Weights of a small mixture-of-experts language model, trained from scratch on English Wikipedia: 128 experts in each of 11 layers.
Below are experts of layer 9 (counted from 0) of a mixture-of-experts language model. Rows are named up (a neuron's input weights, with its number), down (a neuron's output weights, with its number) and show model dimensions 160-191. Each number is 128 + 32 x the weight over its row's rms, rounded and kept within 0 to 255. Numbers have three digits each.
Before each expert's rows: a language model's description of what the expert responds to; "gets" lists some tokens that make up at least twice as much of what it gets as of all text. This comes from a sample of Wikipedia text that the model never trained on. Tokens count by the router's weight.

# expert 63
Description: Digits inside numbers, especially zeros in quantities like 5,400 or 30,000, plus month names in dates such as May, August.
gets: "0", "5", "4", "3", "6", "7"
up0:093136110129101120085193084112094143164107125147175132179115163133065121147134106168103122093139
down0:135120105170151106150108104098154149173125086113127186130151164098125126133133125080162129168113
up1:030104176162128109156164110154127137137176134119153098113129121108120062122131107136177129114176
down1:107155168097150099169172145153098173104140117070107140128175170138143148159062152140121108152104
up2:183152159164091071088144125142111127118131151162166133179154154150096147075092187180160085122148
down2:131132119135111194075151162145073135148156133181089146169139155155106193132168161194074087136052
up3:130177123154117110083088162145103100216157129144120189137162082128104157128099094061165099144148
down3:146112070096156170171133128202148104087149110085104057146148176146107123100094104126075150149079
up4:146125128115136048099127159154143060165105161106159225141182183090088092132117145115175210116146
down4:135157146138156120114146135123176105084151146155123150074144153091104141108164111186159143123029
up5:114119099195153084129142105119094109167093179167156100092120122148078125126138129102114202140142
down5:150126121099108198110156094105120174161164128116080111119141118092125174162148150083131124177081
up6:099135110168163087067105123132132151146150135120164124170122163120132134147098220157138083067099
down6:109163112159139118129101118070108098141091124121104190148107173182151177088161103118187065146103
up7:142143106150088073112110170144217186158195129118130136118160144088201127096162121095152119158175
down7:161128122087186089143139127157136119127102116169167156172121142120102164111134148132148113134148
up8:103199150126135150136144106146126178154138103117191155137148159145110127128183174143169156071154
down8:102127100146102087180117144188122050051141155149078193144123127118163118057153120123133139092126
up9:151114108129158133096141121121131059105127106092157112154107122111076117088144160178115056150190
down9:087110158160176128130081127108078084134147169141067097163110147171132100146105089081155130137159
up10:146125080075087201097117185167103119113135128121123139130151138106124100153131136144143158112197
down10:129223156115124100197129112081114135177151153135212133128072125120195154115089116115122130123139
up11:164161112118111122110110134123149123133120114105062089138177094133174114139146215166102177125157
down11:098162084122167191094177138128122143192119125127116092091156155116102131106060135184140134116128
up12:121157099110141110150120123095170085132050104105181107093196124161156137177050131094118144160174
down12:094175135144136160122077108116156085139133148152133170142129148143120140167077115180189142125084

# expert 12
Description: Space or open parenthesis right before a year or number, especially after "between 2003 and", "born", "In", "(2000)".
gets: " ", "0", "–"
up0:123107113146158112086160144125199169157124166110168135139101165174028145106151112131108146170121
down0:134119098137153162127107148195152128104135172144124085097136108089142099148079128148133123153126
up1:119088137127103163092128114137124079092107140149109114140100086142170114097164157151120114105116
down1:108129112216156147155113160143113132106094091139161104158092165147149152137120108102072125078127
up2:135124145119136195114068134125088092172081065124140116176097111075214167151161112161125116106192
down2:130157103160119124154091095125153109082122180062190092174132141109054113159161167127112125115073
up3:117104050108145137150135151145173171136075117154121120245115107107118096123144185133109204093142
down3:185174141141133094114140118082110138104132116106057125114175146127119090071112141110162077111136
up4:157205155146097157062141169091183201144099126117131151083138175085160149132124113068217169114063
down4:122117120150086157119110126164121192111150123179172061130111135142145125133229122102135091077154
up5:097165156103152090125140158115099139160032128100188165146134133150084119087131108110136092149117
down5:125130116117166231179158149094129116166096145117113130097130112126121135132147129134075168070135
up6:179127125125148114113151177146174140158118169121144152117137114153140094101126114113148192129106
down6:161147164122119140145097104097137126084136146109188133183156136124030099163099146129072158127114
up7:122087096120160116109146094130084148062125161152149137131156116108121135122176124148074116159106
down7:117142135077105091127142169099106175177109163178132107084105126162143135154116107152172135126114
up8:087121128134175147112131103050087147149144137167131167104133119158097180090114076165202108156095
down8:103148090129097114108130206151121117113098113115101165118190155118163092177149096137145122140142
up9:160123142120134135144158122150164118092143132141107122156135120119127140133170113108121141084106
down9:120096162149087118140100134215160088167146178072145140125146145132163218113137115177047119162179
up10:134062140126085187155109087171136081180136131130084128075103109105074108066164171151081084135173
down10:125177124155194092216108175137062110141126101110136146176093167090158081130145125160119111115124
up11:127085130154068151122151105212131157121152115114080191153086175104156140121144151106108092115218
down11:108132090138094128132088075097152179164123115100170171076111111119094113125108065130069148116078
up12:108110154074105160097092126168124142112114149159126108133138084125157165138123143172154106119142
down12:082120094061075118128078142144153158113139104129132132141169206119109121178146119146175162197139

# expert 0
Description: Space tokens and digits opening numbers in tables, scores and addresses, e.g. after pipes or colons: | 18, at 399, 16–3–2.
gets: " ", "1", "–", " $", " +", "°"
up0:180151083111086143135085159121077152162142127148222172137153188103114152148084084116152163145146
down0:098157066188107101058110126106119114124108095129134170128163155094124060185123153153060149053114
up1:156143116169153136167113129141073159108142130100163115117145133178155164131100108130156117094200
down1:106131159166218116094131137147112095219124095143089148137079153134173150138152156195164148127096
up2:178087093121117157116076088062146154155152164135168098140207098132164060189131138135089129108132
down2:138146089138165168162124123100104081123134141111091209111101144114224174132195206116131060143111
up3:130112088126130126098120182083109190142159131197148145101144117145075088150157108099181163152096
down3:169145146120167107159126137139117153086126124125164100188083146079188158091148102105112124070125
up4:178075124149172170111132136137165108128076128140075110106155145130131092090144088110090135162056
down4:166156162133130111131188093101128182149146141128136084091086170197108142130108123174084067110143
up5:173135146085139115117136135150176120139184149083093136178207118129130156135133129177138133105045
down5:132147128128134106114104103112106114125134125154119181076150165168179155129141149088129133133166
up6:121131141153092122138141134119152157098205129107099117086070066189167113125129183098133158111105
down6:099114150119138147071124121126135115098130165151120124088119187109105120157159163141162100168126
up7:119129112161143094121093079112129082156127145147153137132169093112101122252112105132102123137091
down7:117137090147111128153143149109162141118078169155137086123099219138217149090101109170127073119147
up8:142176182070161196098183106104122128212119126066111121088215144116076115163111143130152135143128
down8:125114124114110135211138115168162113120134164145126164085183072089136166141089122111190150129099
up9:072174080148175125137092143110093128060105174140146153117078099123150166125121189138155114129105
down9:093089142133158122168112135103141106104133112138111130151139152125208111189184144125131167116075
up10:136155114142039121112089174073114138144119141175141116153098140148178164162167135118181152112142
down10:142066086172099187094086099114153127109122150146048152073152124145201145158141097140118091167122
up11:147131134196099126131144094119161137174104108148104118098129116152188108133170128140142110139120
down11:139118154105082124128109131104135137122108113165089107156121094103163166135153136164126032110120
up12:104155173166106126144119137085178116120112094121135137112169155075113117203192182121122074125099
down12:096175080188134107120144123094154130135095170109155118134091129112130134149112126133174160136154

# expert 2
Description: Word-internal pieces, often ending in o, inside long or technical words, such as nec-ro-polis, he-lic-opters, co-, Tri-, inter-, plus line breaks.
gets: "ro", " co", " Co", "to", "lo", " Ro"
up0:143129097177239118090162201085132109121125151072130147147084121083087127124134109080093139073070
down0:137100152136123139115176192093114129056098143177146139130088129153113142148077122087112153136151
up1:110130073135143179135143130120139184130170177145097083112143087151102131069121170080140126115109
down1:081144116116135090147149069103171186116162118127082098116157132175088087123157143103128043128122
up2:143165132130152120078182141132137141120108130119092128064119141149100102144119105139122144114178
down2:081170097100160088082108131064111095147114050111150174051133129111148125133134153157106126139125
up3:172113120102140171094141170149065108169140139103109158135161093157144168123112090183118107141128
down3:113168148109138138109141148121147143128101108184105088153111139141143082159192120075162135126112
up4:150135073075144142124141102133144102131112079114129148197120126120101154087135116152127198113164
down4:102119122150092122085180125096118115113137125128108105149156159167150086161103116125187123132162
up5:092147129126099106086071121171163110117134144089165131160072145083112165198119141128135093110094
down5:155128138121080138172093162040125101112129150128192104125175146096116147090095134118041142107109
up6:159086111135104144060107114132133134109078072142101080163179125112086177157139168136154129153122
down6:116125063078164138111165114156074130098207118153116147151116144129133149178132143119113101125075
up7:084135079189178149155130151130120178101156215163121099080122087167150161155148106142151145161076
down7:150175099119140150107155134104137143147117161101148158160155078112114109137103125147136152158097
up8:082042129154153156092101211104121139140137132132105122166038102160090112090178093153139152109159
down8:133043122152094150171107187109172152128159137183181133117131164134116067104121154129089150185151
up9:158160126122159103093140165113154102146168144141110199181131106187105095158150092159114151130116
down9:096162089092186165122149124095130180077179094158160139133130127202101138172172095094130095191175
up10:094111115175122157101142097133174101136098148136146133147139126142125066157108140091104090120132
down10:092110089151135147109070118108162127123131192126120145165159185097123149123136188151143135133151
up11:087159108089134118116128198125107098072158126135144176127146070092122125071081135122122151120096
down11:188116092099092128152121078142083119091132040140112178110166155096114028162112116146154096123106
up12:150158135117125119179154082051065143138133184152138156125119121121065113063125179137127125150073
down12:142095164130150151119093103035142103083139081124086113129164191136144133095126181134117129132138

# expert 56
Description: Bare space tokens in empty table cells of election and sports tables, and the word-initial em- in verbs such as embark, embody.
gets: " ", "em", "1", " Em", " a", "ob"
up0:136083114146128159084091202126109078158096100122123155062131070136118094071118112119126074140220
down0:148128102155160089130109120078206153157115152043109168119125182157150130166117144081091124149116
up1:071123125152108092124135125113152114194109098145137126115191106076128096133134109149131127134115
down1:124098143186129119129065110127182147125167127081098130170181081144065170131116078148150075119098
up2:146126117130177136153102170155156173137116094136115160159131124161150153113152161126136211133126
down2:143111102164144173135175130099098040063097127080078059183205086150075156168167136144099123185167
up3:121094135150124113035094162130142139098144126123134107122090124095173122154126085170127149173166
down3:141122151148152130081157140079087098160069155117132106105173129156108081140101090181143109059132
up4:136131110174200125117100129099099099107125098121128157078125149145091075085130070153184147143112
down4:102143146124105085150151147176154025089091092117113171049118151060100149104124144078181084165116
up5:120176153123138153117045117115132147156129154098137126085071155162187149158150144111122182102150
down5:156139128037176092132135127114135169100098136058150087127115165161169139126170134109109138132050
up6:084101111088098103105092107097149145157195132143129111149156105065133162120143123090144153135141
down6:109112109180151158143115103177137087100144134089102182108170148153096145116134200106137149129153
up7:119116181097166151124091133155128097101123146106132129145085072128168114051134140165104122115045
down7:152128150120121147118120103100144116120051165126087154097193100101171206139112131111167109073151
up8:092108137166081136138160119145102098117113147176180132160064120146105131176082113152112126119124
down8:158182104119122085158088099123110092078111154151136165104126120056183155155108128100133162181071
up9:176120141148157151168087161131191124139141136118089178146165163099096148187086181172144169142133
down9:125116116082099192124164138139164118148170112148119155119170151140134135137128114143155090153100
up10:162179108124183118152112142180140156139147116121107168078124165060122062149148158091147190149170
down10:133133193100113137104062092145138132108113125092181140200147139145098089107120105142168060039097
up11:146136106178154109090106202113156140133109140114110155098095084162125117086111081092103132125104
down11:163099132136123120136106122086197155159135102100157055096135108142097088073178144082133180138217
up12:137104099167100141072113152145133172099144174125151143125108104149112137129135137076182069128157
down12:104072102140109138159092089202123107112142168158161112146146144141115116152131112150140188148149

# expert 34
Description: Articles and name pieces in Spanish, Portuguese, Italian or Slavic titles and names, e.g. la, del, Martín, Luis, Velasque.
gets: " de", " Le", " La", " O", " A", " Vi"
up0:066137183122191128129143146108112105160111096103215106119140138079154095181111168150146149102106
down0:169142111100143130137086153079149125167079132153163098155091130071140066112029127142138146086139
up1:116121145134152087125035115137183119152210118064120117178135194123153138210156141199189172154153
down1:140157093183169116130137116156139131099072084114126160104091147181118145183130098080144142110134
up2:158137141190143143084140105153139141162143126139169134103157091142098051163125131140180123134147
down2:109140114142090099182094173050147132147120102109105105161148111118076068128124095087175091153116
up3:154142138120147125113082119187159156173100118122191127069121153118105144100086088110118117117042
down3:142171124155149123086123186081132130125104113143124095067151181133103149125146186145123189101155
up4:125105151171060171140153147127085108190090153152157093149124178125116172132103132117128138109124
down4:114117171118160159160170132166136150123202142176090112100137143164174136084136131192175117092094
up5:104096117180141165124131130076153088118035139100118060156128144121111069114144160103149080144052
down5:100098129147180146176145150073144118094161153093117130113120141155118210086069091103115073128186
up6:131183135125136137092118137125136131145175120133152101116108099150127155174104160081114150139116
down6:172064159153181128153127118093124099100146127090117095154132080146142202097170098142129216115139
up7:149136110155205078111105116126159172208124149119098183107119129143111171115144142121105180142146
down7:168178146135100160160157159127119148149054138133083097083134123100126129161142084166089109172151
up8:124106209115109136108116127126140084122144083149129189102111112145121093130134126139112159111176
down8:122151081154178161148140147137162122147184114115122126136156074154172202117139123137143111165113
up9:123149123184166149122092083161134054166118115197130148134150127143150064127161095133164080094121
down9:104121127114103090092112118139120113165088062176123183099112163064110117140146058063089077154090
up10:193154172128081102082153137145131098086119154189091086129166128162143169152082120121111135073131
down10:190110130158129164125121126164093098124187103122121060117156123147129127090145148128137107126144
up11:135138189069113146152179139167098090090116148225087163127127110136155156115164100143146168128098
down11:101211143082096104124054079126111186129125097190170137155131149129127159118176182149138015161157
up12:171111120200153109140151188132096127096153120203188134188150116110125172115167081136100123137177
down12:095108089095141104138166141159100148179134149076191085123129139128101114123130149106112127058156

# expert 43
Description: Final digits of years in birth, death and founding dates, opening parentheses, and Cyrillic, Thai or Arabic letters.
gets: " (", "7", "5", "6", "3", "4"
up0:158151109170151091148168084102186080111124130132179135174172074096108155183110093088165127137165
down0:133149150128175094196182166158126084139049116163094134228101171135107150125144113112159141161128
up1:121131182127151188086142105178193162115199083111120198092167111118072076130103108185112166125169
down1:131155143141134121116148162126138102126183105075153180131113161152076099104106133106102112141111
up2:133152098068119141158120128199090147173143155136156151116095059108057172154172105172146181077163
down2:086100133092135131125149153112120109128141171087162095106138118189158156103128143035128107098140
up3:076150155174095166092119136140082105139119169166106159092104104140113133123122126125114096163156
down3:123162088092112155137139103146054112083140198116115119170169132158113171154135145111150184171152
up4:171166107146095112141074101145115129152148160114121103131054142076159092082090137084102156097089
down4:087074086121137096128189098155129110142105141105142101107130152143077132088083103152098100155130
up5:105126083105116095137094194129124155125149178052137165153126115160136140070098123152162105129088
down5:125171179154158049165170094096162139154065107094129140115084098137122103182163169134099079137069
up6:067130062124115092123053189123147107125106149112110120125095114070099089116136165082139077127123
down6:169148120125205099170135145172123138149111139135086146124136204103130107142198120138128108177120
up7:131132136062161096114162129067094105152143106105187142131153129146164099154069178111166159119103
down7:159164167087112148174151117125193112166136098156163129065116142107161144132111135127079106150114
up8:091141110105124096061080130122084196120135173107088153177126101050151114119112107104132149152170
down8:227119103087169126131123136148115147173189101089134037098093137102152125125141162101095116018126
up9:143144096114129102104167094142128146159142085190143087210128111161124091091161146147087119129106
down9:120146105135163041070142131086128136131129182066080181160151133135097116180128154097136120206108
up10:090117114163160172106167141147108164139126166167158184140147133097125071191139118089132077122163
down10:173097115117138084122162149120080139085089119163147152111174119093108156080114149136113157178113
up11:117163091112173137109130121218124136121167151150153137156133145104093071123123155137121221130109
down11:131169106119091147193126115136126150210140039137212083158100178182140150152091107131200124106116
up12:136127141146114148137188125136154156124124092072170121130131138180138138117091145109132162134119
down12:086086126074131059178064171141150120121149167125127113111089145181135155085145116095095086170146

# expert 42
Description: Pipes, colons, slashes and hyphens that start or separate table rows and career lists, and three-letter country codes like AUS, GER.
gets: "|", ":", "-", " |", " /", " USA"
up0:151165093146185142110103132070115118108149094141072061144114075111126104150136135109134127134112
down0:089189158106130109116149180127087208075056203158154125156160180159122145102143134144124194127119
up1:164062134129138101133102182167084147111081176146065130099156115148125146156142078150127149088056
down1:113136148159116100115131093152101128139110149099170128102124131128132096101128099093145105145094
up2:177097107120118120146120177089163081115145134110199130077130140111147154098109153140193163137150
down2:149112160162080137104205087122094118138102164106137125150070078084125150118120113181137082065132
up3:167156125095093151170158121170167165127164156163101134114184144113133110095207100147194148091144
down3:109148188156088093111157100093143112102112136118062091118135134143134153114159105096134120099065
up4:131102145127136106144138154105123125083131168106129140151151114114142178097152133082110083101141
down4:100107132154198125100125111136104137153156141109063176113129147118143106150162126187135140168113
up5:143094198147108219146167105124191159142246164137140170133140136068167091159154140161116161143144
down5:148147101115089091095163145163174090147100101124104132160093125143122121168136163158191101109142
up6:161118126174129152118164119160090151113133160192167139134140143100130103193095132166083162126188
down6:137138146158097155101221134072144132107149084119131060134134110146157118076132077096137105075110
up7:115173115128129125105142125150148090139111153089163155165164119132164092143064152141086138114153
down7:120121112118140106153125161122136112142134115143139087135141080094072086065131110132156052105115
up8:145205135187098096092107177146171134114159107151096201155139093140123074119098143080152133169156
down8:107134124138151117104110162125187160117103188104133090177112132115130143072141084114145140104134
up9:128102114108161126107148151050076137199203204143113134126163035132132140140143086128175136140114
down9:096153176174077142120173080109172104163112071098111101152188118118112108157104123175120121055150
up10:131091181189095109140156046116166149122114168141139158108074119141108105076168166101162094121092
down10:129103104099146104040170141149153139156175143150074208168046132119103141167136118165175120181138
up11:120103106056173146092128161098103128113117147114126140182134148164087103148164065152130100125081
down11:108173172163113061107132124110153142114112133111081097123113174131102158127068110102140090087099
up12:078172176128113146156101115135140126142143133137155053101115145195182165134113135102134254148155
down12:202153126147164117093175143125099156157153152126160166184140145104160114165118165131156070112101

# expert 11
Description: Pipe characters dividing cells in wiki tables, especially after numbers in squad, election and statistics rows, plus semicolons, colons and slashes.
gets: " |", ";", "|", ":", " /", " –"
up0:101060093128131095085081076149195069115160135173127088126083113160134093114116113142129087162109
down0:119160125073093141163156141090112139099162152110086163163093128151136180184215142091117161162173
up1:173128100128181086095161101163167119091102093090102085091142126094115099107150139096127119153096
down1:067162118189148160114117139162170161107093171155143123167110147094168124100123166160075121081156
up2:164105156125133102139111129120114162134160144127153173157183098105125144093076136130143176111098
down2:117139092132149099124125098179048171167099193148148112105171127146104168136140101155085122117186
up3:134145156098093108109191175170133151189120129144078089090129128112114088100079130037119151095075
down3:189136123172064125151113120116075059097135175115115152147114155106123139122144133114124131182169
up4:092140082162121116116127138125117133150087122090152139147162112104140205099095132119177094152097
down4:080109116155134086127148113123126136137109101177145183151141157186140123129167103137123122120169
up5:178168129105122112120101152180177136170090148108100100113145120131136140143131113140157141107108
down5:115149167123150090134136151166174133149085098082153150117145193127095181137129170108121124153108
up6:092143137162104142110082139133100087113119083159210131184149143063161080087082115137085146097178
down6:083150108073176105166183109134112066074130175116149149065134136068135135137141143112115126163095
up7:171102148085182117126140108123109130143166149100113144077158158124094145117120210061129083119070
down7:145090136156156169177069152165118114137078136113111171123120155167144131151146152150127084123103
up8:165169153135155036113115141202117112122159194126120146138174127091105132114126129163149143158127
down8:147098088128164098117150164125161182089116081180070144127162173139128130108110042079219159125111
up9:092184138140125130086190121114136110120139155149110090188168156071148084109084153115133177128114
down9:094126158103098097165151098179065136148162153156159130089174122119120130170164100157131133062124
up10:120134120181126145144141106171104107189116110123062158169100165089132103120149159033156134090095
down10:162192106130129146209179158094204118133091142040125108137136125108116139122156139150108151127169
up11:142139149162141112112137143141116098151200178156085124167111110090083139153117099095170174127130
down11:090121158147069147152175131147146132134166156220104120151118146110127203110124102120166129154138
up12:126133137149141085091100080149148163104087140072148163132124148140164091203105136160100162084144
down12:173109152174090100135158167079131148149067103115130102058109117141124147117142128117155155159172

# expert 7
Description: Capitalized first words of proper names and titles, such as New York, Best, Old, National, plus "as" before a role or "number".
gets: " New", " as", " As", " new", " number", " Best"
up0:167119143148098155032096150127075167207090130211130095130158130132150147133122122170162111163130
down0:081092109093163137110180164121096179135116049103215152124140140153133129139107163040107155163159
up1:146160139140174175136089155157200107108106125109092118116101143098136099136088137134176122101180
down1:116100171107180162109213121138105093084092194086108154113148100141146103118193090093186097182144
up2:122160097137163099132119156115127169113121137126124127137105158167107167103146140141169164116145
down2:103155183127096119104099108197114112166128104166142164135171142110186096183173088137127100100112
up3:145110184083145151107102129117169079188127098187061136164098151187115109084079074077136167142172
down3:110141142211153121188121165086100147167155125114092134114128140081072144119103111079116145099104
up4:062111093159189200151144114157142138181076119144115125126102091146145131139111145171134102155080
down4:116120110087175128146163123119093109134057145166136105166098140130123089077128127108112140156069
up5:160139114155113094103122125118064170174144178130101114133106132212124095144168125103160172092128
down5:120119159125135114158136108112088096087098126102172123137156125161143138119105139099102108131157
up6:149079117113149136085109126129121097120118058109096223145176120177120125136159166143135113107141
down6:065093104107141117130161090070132094112096131100133122118149143135146180086130143140125145169138
up7:133096156157135170107127103165110176191175125146114164105155158173147121114128174082107161079164
down7:111165117119150178161119153129161077103126209083115086140148096147069137138073116106173150131185
up8:158168105126163054094098153082109125137121174135102144145116137078159143117062109112149122140117
down8:142135084129181117153118141114159206138130137087120113140119113123161112129110075119107087139092
up9:156100117076046175107134147124179117088151160126068138101139136159152137107094111120137089167111
down9:125117179162168075110070115103145108099127156112139127171168106108147109201167100114126124151088
up10:127187030142128138076138142109171170140128135100146111115181104141164113187111135115108089111141
down10:177147137112144183146121163123126090098124173116129114085083172141167058161110121125108094099110
up11:174139126082092155109119136115093158148158112108138122152113127165163094187154159119122152108146
down11:115085186105236123198107046131089122125121074175152084089120146086092161133191196145132145093169
up12:143131107117144108062080104149118105144072128167129110134140167121133151129157200065093083140123
down12:143097107131160137174140153142160160063159100108166137108110107119128154039129131134073152091155

# expert 23
Description: Syllables like de, dis, se, sur and un, both as word-internal pieces (indeed, designed, subsidiary) and as particles in names such as de Wet.
gets: " de", " dis", "se", " De", "de", " Se"
up0:160148158107195094127132154130156106102109163103065113147144131101162076098189158157154057060090
down0:217172153118095042092175126153128115163090138145138140143184107178107121189132132168099115139118
up1:098162139107145113122130103128117141120146131173142121129141065170136118129154077182149130085124
down1:127200153101115169097086121157124082119136115084181070125167112214138135160147160168168147151147
up2:129110096148114134122138155109196108142151100129121089192135117072127116164107192160098078127122
down2:131094103154163124087198147090125106136077143132119167131198107117105122149158138127122089107140
up3:132153165165102108126138163140130103151079113145113134170081168118155121114153191107137207137141
down3:153139084130181145118149121118125132186182128114068099171153119173123148138129137145149106120076
up4:170156088172156134134096129168124070108185095097158106141138161156178153125127138069157117088067
down4:069107125141072141131088140136102113090094090142161196164112076150148119126174128160092065125168
up5:134092088141132104113124145132208075109185095189111122125128131132124119138103124115124111120131
down5:076088109144120109132116116127097124142113128112134172130085138118107115081124105140132110075122
up6:120165050137168090122114126129117128144158200125174116131110119141097179127142126173135105118146
down6:166113093118147117076149118115129148159094146129154132138125075122121120092059167118119109125188
up7:117128139118128077086164124139099150101141102096102181149092123123172111120135114121103144143125
down7:117101151121145115110159126173166101143077099120092102145169092107156095097159093095087151158100
up8:120089134088171133139213146102155117114165153100122104101114126080150151134066147131139132090150
down8:198183139112089127203086108114117108149155097126132138184160101161090127099112109190098052127139
up9:105106146115173129119137130134069130127147069146161076141136149104121132085106138155090170144115
down9:148142126146114159110130127140043151099165150090136114105124126121156138183121078182094172115147
up10:110181117150110145137142174134135118180113138078122113165109188110127138138155169124118117102144
down10:147095114138125156155138117049046145073094146119088168147112153128077154075072124140084116111177
up11:129090102169179144097164148100069169170163139085109127145170102144075137153123116140094133158177
down11:100141115119122183158143091124078136112160116148070116131095138124142120154127097075139144109104
up12:121134136149149174133113119165084152120138076139098092141139095107138141103183114146126156139144
down12:159057100114099077152133099152121121113076076092105145162099121123097142160116071125121105142151

# expert 60
Description: Start pieces of adjectives, adverbs and participles after was/is/be, e.g. s-table, s-wept, fast, hard, difficult, unsuccessful.
gets: "s", " a", " S", "d", "able", " re"
up0:135126133132090162158080140142162067113115146112097183131135140111116153168177145112143119148128
down0:102143158122154091125147165142175150075131133121163112090121154140093142171141167130098083098146
up1:144122103115143123174052107095149098121157084110142086128168089154161174183143154130191120148064
down1:156104156171115127135136116154106126108138108158163090124147143112090244135118103125079092144078
up2:145070118135087156146165141126114115140190116131100168064109132225117099125123197201139120089209
down2:103139092125137093100142158126132129117088140174055052153116164121082130082069153137151163076082
up3:118104068085151130124113130118125104130168145163174134124140093091093109154109156144174097123139
down3:093107122165102171114207066101172191171134130132104174142135185119147065183124169122120107155134
up4:151130097150146154116073173106128106103130088159188119075162115122098099120150114087143127153186
down4:117109128114081106119135126146119127120117087092124138133134125116135127148156131180178134098161
up5:133158139137135143120133150146110121160112191148077130162135111105182142096208144133110132127099
down5:145199081103072078180122124074191159113092113117096118124093180185100135107103144178070142131112
up6:126137126151058114172161172100087103089124159130077118078119054107169123096109102149135066071114
down6:170131122136143152121156109146168125164145146094116153143124084158183151137088154129129129139175
up7:079147104144142143095125103123200179133101166159168151075162130145118113093122109084152099104161
down7:182123120158170134145100154076096078138146160108176166172161139171174073105108129130177101060120
up8:118171174128174105156132202107148082121096160096166178153148094130138176103145148060134176108117
down8:100125141102068109172168164079140131164072130173114148081162133113188155167141122146109106111179
up9:144068138070172158122146156118096126177131131121148131140094135154134141127139176058160127200075
down9:126177090134150128125144101091118111118140114158176093152078104165110097119133110092174099124095
up10:131153175141092151129112114119120141188127132123155155106112141071156103119096164209090121144095
down10:117147092218105142133127121142120133117171086151174084158059052134127126165126110125079130143175
up11:118194179105145112131108130114106158144171136138095125122128125105175101111085122120170199146111
down11:088108173040100077157109101091131156146128114116154161136138145134076075111150119180123087113115
up12:087180156108088131161118193110140143117154076088179149115132109030086164086115152103136079083131
down12:153111056166130139125158163126108110157168101146132186152151082146122090144101161122086129155136